Weights of a small mixture-of-experts language model, trained from scratch on English Wikipedia.
Size: 11 layers, width 128, vocabulary 8192, 5M parameters.
Experts: 8 experts in each of 11 layers, 64 SwiGLU neurons an expert, 2 picks a token, a sigmoid router.
Below are experts of layer 7 (counted from 0) of a mixture-of-experts language model. Rows are named router (the router's row for the expert) and show model dimensions 0-127. Each number is 500 + 50 x the weight over its row's rms, rounded and kept within 0 to 999. Numbers have three digits each.
After each expert's rows: "mostly gets" lists some tokens that are sent to it at least half of the time. This comes from a sample of Wikipedia text that the model never trained on.

# expert 7
router:444469521588586560553420506494483412531572478385483533565519487458416477503420446471472510458440512466492542596504505427507491554513479551475471405400502511519498448481530469549499385453472531558534445456537504459504458362425409526495556487465470577532547529461471478522456454488467499411519487491485465489479431385567453513524527544537583525583507459479503536589577402459501522552475
mostly gets: " to", " in", " was", " is", " with", " for"

# expert 4
router:521507440532506522519483509544585434523429490585523569423425491481498535501525534536469487541595465573527568493420513511495538469525542484485488562620484534473509517524496543393512514510542495524445534530509518544497521606448548484531520569489484475524460430468517395575470599544481475574463566511519486614484432539472483510458547399455506487515545469571434410396437683543463486531498
mostly gets: " the", " a", " The", " he", "The", " an"

# expert 2
router:522417540400525514549528432544471428487565569462531505499521390498502513494526479416579612538468529442511524511537463510483525617506600453479518493578476431396459485517540487565519414459538513480563486456501515489513644535531407480451503515532551496507430460537560483416551469512483493469503449460490436538510617462458471424454586440469482484591532505537499441531447587533528565437472
mostly gets: " Sh", " ==", " Z", " Ar", " K", " Har"

# expert 5
router:561485471426436530424528497597450589552475531432483433341527542487594508441546550501470463495475545489454515483490472455467442425473433515522539541558500565556548453524445482474464625573507446501455532515542495526492408537514494457551486512465520505559421538549498553407479543445601516534501505553498501468491550604533419478559504532545466493396534532476563598486453407484480526419535
mostly gets: " |", "|", "s.", ").", "es.", "y."

# expert 1
router:468551505464516404439483427474540482482485468484485469530558554474571492529511549386527447574474475481435477446423567478556475470505505443487460459561466532561410565493503527492548524474391546572516435425430470590484484563465518507525454513554494521559427447445459471488503529539426498501506543465514442372418459497563572444434415529535552634431536440461438517451496522518554455551407
mostly gets: " any", " these", " various", " different", " cor", " order"

# expert 6
router:558509512435488481549470482504486546462503403562541486572544535547589458500495439533483530532532558477489380471495527531505520565560492437515426475451533429585489512428547427415506597509464544458604548581449432508474533476625573433497473500568542535482523513556546502417556476526500463514481514462442521514424566521584491521485530492535454356516443565436449441481462446488560498598556
mostly gets: "ations", " School", " work", " part", " ==", "ment"

# expert 0
router:453491505559500456437539602441531460516445512549493474522462475563405486526541525653474545470575453528546464493519540481460516434445451541528442553420490545432549494540452495557449487508504502431407503522498504508477448485516530577482476511436425440428582507471493629642530472546544496458561561518532531567504492594446568548558469607540567503416492470530499485515529425517418452531476
mostly gets: " C", " L", " P", " N", " V", " D"

# expert 3
router:493554489477456480541611479491419589448474526554488461579512522493472486528481444492497399511450433550493550473564518474559474455535563561569496527472593428599424623581528521534546447551515478541517495476457517515492518497517513479469469436579465468510552509527408401475476478401498509489466431456505577456535462434394596443482436480424425583446427489527518593531535540456544491455471
mostly gets: "5", " 0", " 3", " ", "4", "2"